Experts of a small language model: width 512.
Below are experts of layer 5 (counted from 0) of a mixture-of-experts language model. Rows are named router (the router's row for the expert), up (a neuron's input weights, with its number) and show model dimensions 384-447. Each number is 50 + 15 x the weight over its row's rms, rounded and kept within 0 to 99.
Before each expert's rows: "comes after" lists some tokens at least twice as common just before its tokens as in all text; "gets" lists some tokens that make up at least twice as much of what it gets as of all text. This comes from a sample of Wikipedia text that the model never trained on. Tokens count by the router's weight.

# expert 22
comes after: " the", " for", "\n", " during", " (", " In"
gets: " the", "-", " for", " during", " of", "|"
router:57 69 71 64 43 53 43 29 68 49 43 40 51 73 48 53 44 51 67 38 37 53 40 41 39 44 37 43 51 50 52 52 54 72 58 73 35 33 59 31 40 46 58 39 38 40 33 58 65 75 51 41 76 52 48 56 37 35 56 67 61 58 35 53
up0:47 47 62 70 44 15 53 53 49 57 42 45 41 28 29 57 41 42 57 48 41 68 40 74 60 75 58 19 65 61 15 49 41 45 46 93 11 42 46 72 48 39 75 87 41 46 59 44 53 63 56 58 49 61 35 61 62 27 41 30 30 19 53 43
up1:38 60 61 60 38 68 71 55 60 69 48 55 89 56 58 57 78 65 28 68 63 64 37 48 46 51 66 25 53 45 37 22 73 26 43 52 41 67 78 34 50 47 57 53 41 47 57 18 32 40 49 52 36 55 48 59 37 61 56 53 61 80 68 87

# expert 23
comes after: "\n", "|", ")", "born", " born", " "
gets: "-", "|", " (", " ", " =", " Born"
router:58 69 68 38 52 16 57 46 42 66 46 50 35 78 45 69 51 40 66 38 42 41 25 35 63 46 47 64 47 45 68 64 64 64 42 53 49 36 57 35 72 57 38 43 36 42 13 64 62 77 47 49 86 71 45 64 41 60 68 78 53 61 63 45
up0:38 39 79 65 46 10 70 42 70 71 68 43 45 65 41 42 41 44 43 55 36 65 44 37 47 69 46 24 51 33 34 54 36 58 64 74 43 48 30 55 58 62 62 80 52 30 71 40 33 41 71 69 58 47 28 53 64 22 60 56 19 22 50 46
up1:31 48 61 40 25 56 72 76 55 71 47 47 79 38 53 63 65 50 41 83 58 54 26 54 66 39 65 41 36 51 33 07 67 43 36 51 66 65 69 23 51 51 22 62 58 62 50 27 47 35 49 58 32 50 67 48 25 56 65 62 51 67 61 58

# expert 190
comes after: " |", " he", " was", " ", " 0", " is"
gets: " |", " 0", " was", " ", ";", " +"
router:38 64 58 63 55 48 71 42 42 66 36 56 48 69 55 59 61 33 67 40 28 45 20 43 49 45 30 48 60 55 57 69 57 82 43 66 39 33 61 20 46 33 68 57 43 36 43 42 63 90 45 49 71 48 46 53 34 57 32 80 42 59 55 43
up0:40 56 58 68 63 23 48 48 52 44 42 46 27 37 35 51 27 37 39 54 50 43 55 62 38 77 50 48 59 38 19 52 35 44 45 74 27 48 49 64 64 58 79 79 41 62 54 48 36 53 36 65 45 56 39 52 53 18 46 31 37 15 47 38
up1:16 51 47 61 40 69 87 76 59 55 49 53 72 43 66 40 46 49 47 77 56 61 17 38 39 51 58 22 44 30 32 00 58 44 28 55 60 77 64 41 53 15 35 49 68 57 48 15 51 09 36 41 28 59 65 54 43 56 50 48 44 68 49 52

# expert 127
comes after: " |", ".", ")", "|---|---|---|---|", "|---|---|---|", " H"
gets: "\n", ",", " also", " H", "),", " 8"
router:20 29 66 59 77 49 44 62 49 54 54 64 24 85 60 49 36 57 55 48 52 43 59 59 60 43 53 41 22 63 62 45 40 82 22 46 47 41 39 31 43 30 61 38 57 52 39 41 56 94 31 39 62 52 56 36 43 56 71 78 30 27 60 56
up0:41 52 68 75 54 42 36 76 63 70 47 43 34 52 41 51 32 20 26 72 39 59 48 49 52 68 66 26 54 31 22 64 30 50 62 75 22 56 32 55 49 58 72 76 60 49 58 55 40 50 29 48 51 56 40 39 53 41 48 55 42 14 39 60
up1:09 51 63 44 30 57 82 58 55 55 47 52 82 58 55 48 38 52 46 87 48 36 28 39 79 50 38 33 29 45 34 37 75 43 03 48 45 56 57 36 49 30 38 61 60 58 32 25 55 30 26 49 51 52 85 49 30 63 55 81 53 52 35 53

# expert 117
comes after: " the", "\n", "===", "==", " The", " ==="
gets: "\n", "==", " two", " ==", " 5", " 4"
router:37 51 60 69 62 44 40 48 40 44 32 69 43 60 54 57 37 38 55 61 54 34 46 27 38 38 31 60 46 64 66 71 42 81 41 52 42 31 66 40 57 37 66 50 56 43 18 39 57 83 34 46 66 65 55 56 43 51 88 59 52 52 63 39
up0:31 38 48 51 62 17 62 44 55 49 50 69 15 48 40 40 36 39 24 63 51 47 41 37 67 70 71 32 46 34 29 65 12 64 45 70 22 31 41 77 61 53 70 42 37 67 42 47 44 52 25 45 47 35 29 46 62 27 64 54 39 13 36 78
up1:33 45 60 65 22 37 80 56 50 65 64 53 59 47 50 59 68 58 41 60 49 37 12 73 60 55 47 44 33 29 33 25 56 50 20 57 25 67 63 39 49 50 52 60 46 51 63 42 57 16 45 77 26 68 54 50 45 49 61 75 47 53 57 59

# expert 86
comes after: " |", " with", "==", " (", "en", "i"
gets: " |", " and", " (", " ", " 3", "ov"
router:35 66 63 69 40 45 58 42 39 64 37 45 38 70 66 76 49 40 60 39 50 44 45 40 38 42 29 65 65 47 44 70 55 85 31 48 23 30 63 32 64 71 68 54 66 55 31 53 62 72 51 27 60 59 34 57 29 51 61 77 36 71 60 21
up0:44 53 70 83 51 03 45 46 58 59 45 50 38 71 40 52 39 35 36 60 49 58 50 44 51 79 68 10 59 35 19 77 29 37 45 78 40 55 47 54 60 40 94 73 62 61 62 49 39 55 31 70 59 55 39 70 71 48 42 53 16 27 63 53
up1:29 44 64 60 30 42 75 65 55 60 47 53 65 42 54 70 50 52 40 76 70 35 45 48 56 42 70 35 49 29 32 10 77 39 18 52 31 54 85 25 42 56 41 33 51 46 62 34 52 37 32 51 40 51 50 49 35 71 60 68 55 53 71 69

# expert 135
comes after: " |", ")", ":", " on", ";", "|---|---|---|---|"
gets: "\n", " her", " his", " their", " company", " team"
router:44 58 65 59 66 36 56 48 38 58 38 71 48 77 57 65 49 37 65 61 36 44 31 35 18 41 40 64 43 35 60 51 64 88 36 45 38 21 58 19 49 43 68 57 42 37 24 60 63 72 62 25 73 69 56 81 33 57 66 80 32 62 58 30
up0:46 38 75 65 23 17 50 44 67 58 58 72 42 42 36 39 53 49 28 59 54 60 34 52 61 59 55 22 60 31 26 54 24 52 40 78 45 58 52 55 58 65 69 70 60 34 51 71 44 48 46 52 42 24 40 48 56 40 36 41 26 34 24 65
up1:23 37 42 59 18 74 90 88 51 68 59 59 62 42 51 50 69 52 46 93 49 56 19 53 67 51 34 33 33 26 36 13 44 45 29 35 58 70 67 37 42 33 42 48 64 58 53 38 57 50 68 58 27 55 60 45 44 48 63 72 45 79 44 50

# expert 52
comes after: "\n", "|", "==", " on", " his", " born"
gets: "|", " The", "The", ".", "-", " the"
router:57 65 64 55 50 37 49 32 62 55 39 46 42 51 47 61 54 53 66 50 41 36 42 35 41 35 36 63 42 42 47 61 66 80 41 55 41 45 60 32 75 60 56 53 40 51 33 55 52 54 52 46 83 66 39 75 32 48 63 67 35 51 63 28
up0:33 48 69 61 53 17 53 68 58 58 63 46 28 41 37 58 43 53 28 50 71 54 45 44 52 61 58 29 65 33 17 53 24 47 53 87 29 44 47 76 64 59 71 77 72 59 68 37 31 40 46 66 33 44 29 59 67 27 46 52 42 28 51 56
up1:12 47 55 72 51 63 64 52 54 59 43 47 92 39 49 57 59 57 44 83 61 49 41 64 60 40 56 43 42 47 26 16 77 41 27 55 63 62 61 47 45 49 39 70 65 79 56 42 42 32 45 53 23 50 53 67 32 48 70 57 37 67 58 60

# expert 118
comes after: "|", "\n", " the", " In", "In", " during"
gets: " during", " in", "-", " his", "|", "\""
router:40 51 79 44 62 37 68 51 49 35 47 52 48 82 58 45 50 48 65 58 54 35 14 28 38 60 42 63 56 62 58 76 48 75 40 42 41 47 56 31 56 43 71 54 38 36 25 62 47 93 43 50 71 49 37 72 32 53 47 74 38 64 64 41
up0:48 56 68 66 42 18 44 53 69 78 46 46 27 26 29 53 36 35 35 60 56 49 36 47 52 79 59 25 55 40 14 84 19 60 52 99 25 48 44 72 52 38 72 75 50 54 59 37 50 49 39 72 58 52 43 48 58 27 38 52 45 23 44 52
up1:18 47 69 58 33 69 79 75 57 58 64 45 71 52 47 54 70 47 48 68 61 65 37 45 73 54 54 29 45 52 33 15 55 31 28 63 53 64 75 35 57 32 45 50 74 41 49 37 48 31 46 60 37 70 60 41 32 68 64 64 27 58 60 46

# expert 162
comes after: " |", ":", " (", "|", ";", " Team"
gets: " |", " 3", " 6", " 18", ":", " 23"
router:42 57 46 60 46 31 53 41 53 36 54 43 36 66 49 42 50 39 59 54 39 26 34 42 37 44 48 76 32 52 48 76 40 65 39 63 45 25 56 32 65 51 62 50 37 39 26 46 64 76 48 44 58 58 47 63 54 56 62 77 37 36 66 24
up0:48 42 62 36 28 02 63 54 50 59 38 52 37 36 32 53 17 44 40 58 43 52 63 68 49 77 69 37 45 61 38 65 03 66 35 92 27 47 28 59 62 45 50 89 26 57 69 47 55 40 61 56 65 27 17 62 77 42 45 59 48 24 45 63
up1:42 65 54 61 26 39 74 81 51 66 52 39 68 18 40 56 45 50 33 63 47 46 17 81 57 59 34 34 25 45 41 18 55 34 19 66 28 88 77 37 49 48 45 63 56 42 56 37 48 19 41 53 44 72 60 46 52 72 50 66 69 50 47 61

# expert 59
comes after: "\n", ".", " K", " B", ";", " W"
gets: "-", ".", "|", "–", " He", " Some"
router:38 35 57 37 53 65 42 62 45 53 61 30 32 89 66 43 32 43 55 34 47 52 59 51 52 51 42 53 33 70 71 56 39 75 21 49 42 53 44 30 39 50 48 33 53 47 39 53 60 85 60 24 57 67 50 49 51 71 63 81 45 45 58 44
up0:41 40 63 77 37 24 51 54 59 58 55 42 44 46 33 39 32 37 33 52 40 58 55 72 64 48 62 18 52 47 38 76 30 32 46 75 23 31 40 56 64 59 70 75 44 70 55 50 49 45 40 69 39 25 30 58 64 36 46 54 47 21 55 50
up1:32 30 56 50 46 68 52 76 61 52 57 59 74 35 44 54 41 31 30 83 56 51 38 44 59 47 72 35 60 28 44 32 54 42 33 43 40 61 63 52 56 44 52 59 81 62 47 38 53 31 57 55 06 71 56 63 42 61 72 47 58 51 49 61

# expert 123
comes after: "\n", ".", ")", "===", " ===", "=="
gets: "\n", "|", "==", "-", " until", "==="
router:42 42 61 61 56 58 68 55 67 47 73 46 20 45 63 56 40 63 53 65 65 55 55 56 52 57 71 48 42 58 64 47 40 71 28 49 43 52 51 44 36 49 51 50 35 60 64 49 33 56 29 50 43 52 33 48 48 63 75 51 54 42 36 62
up0:47 46 79 68 23 17 68 50 55 63 43 56 43 38 57 57 20 45 30 60 41 44 40 32 73 63 53 19 57 39 31 69 09 58 35 81 24 49 32 67 59 69 72 89 31 39 74 42 45 39 29 40 43 61 36 68 64 59 33 45 20 15 58 43
up1:25 56 52 76 26 55 86 71 62 45 40 32 64 58 74 47 44 63 48 79 55 68 27 49 65 41 45 41 38 21 44 16 80 53 16 59 46 74 65 39 68 44 47 64 61 55 49 21 53 35 41 79 45 61 53 40 58 55 61 70 52 74 41 49

# expert 177
comes after: " ", "–", " to", ")", " a", "\""
gets: " |", " to", " –", "–", " such", " some"
router:25 65 57 41 57 40 52 57 41 44 40 47 48 69 59 62 53 20 75 39 31 52 27 45 53 46 38 68 57 42 59 64 57 62 40 44 45 36 79 26 56 62 70 52 36 35 34 72 74 80 50 34 83 77 37 75 29 49 54 64 41 68 57 36
up0:32 37 71 54 24 22 39 56 42 53 66 60 24 49 48 51 37 56 33 61 56 52 28 52 61 41 58 29 50 43 30 54 31 50 53 81 31 55 40 81 64 61 64 66 65 62 70 41 41 55 39 52 53 54 51 37 58 32 54 54 23 13 33 57
up1:30 37 58 56 26 58 87 55 60 53 44 42 65 43 50 49 69 59 29 84 86 51 36 45 60 56 48 38 45 42 38 15 72 29 37 60 38 62 73 41 49 44 45 45 55 57 72 31 37 25 50 65 29 50 62 59 34 62 50 58 59 61 57 63

# expert 0
comes after: " |", ")", " was", " be", " were", " "
gets: ")", " ", "\n", " its", " their", " it"
router:39 67 67 71 63 45 58 43 45 61 39 50 44 75 62 37 41 43 57 45 53 41 27 42 33 53 38 53 41 40 63 59 59 69 27 59 37 38 39 32 48 47 78 56 60 20 36 69 49 88 40 58 82 56 35 68 26 53 76 68 37 38 60 43
up0:28 45 67 93 29 13 41 65 58 57 47 60 27 55 48 46 30 39 49 61 43 47 45 67 57 59 51 32 54 40 20 68 31 44 40 82 24 56 36 59 73 51 49 63 33 38 77 53 36 56 52 68 47 46 36 59 46 40 50 38 26 24 17 50
up1:31 63 56 55 41 53 61 81 53 54 45 54 75 58 43 56 49 52 23 80 60 55 40 47 47 48 57 30 47 41 44 14 50 27 41 57 67 78 57 26 41 46 35 49 70 49 45 33 59 31 34 56 35 54 65 49 34 50 65 78 54 67 75 61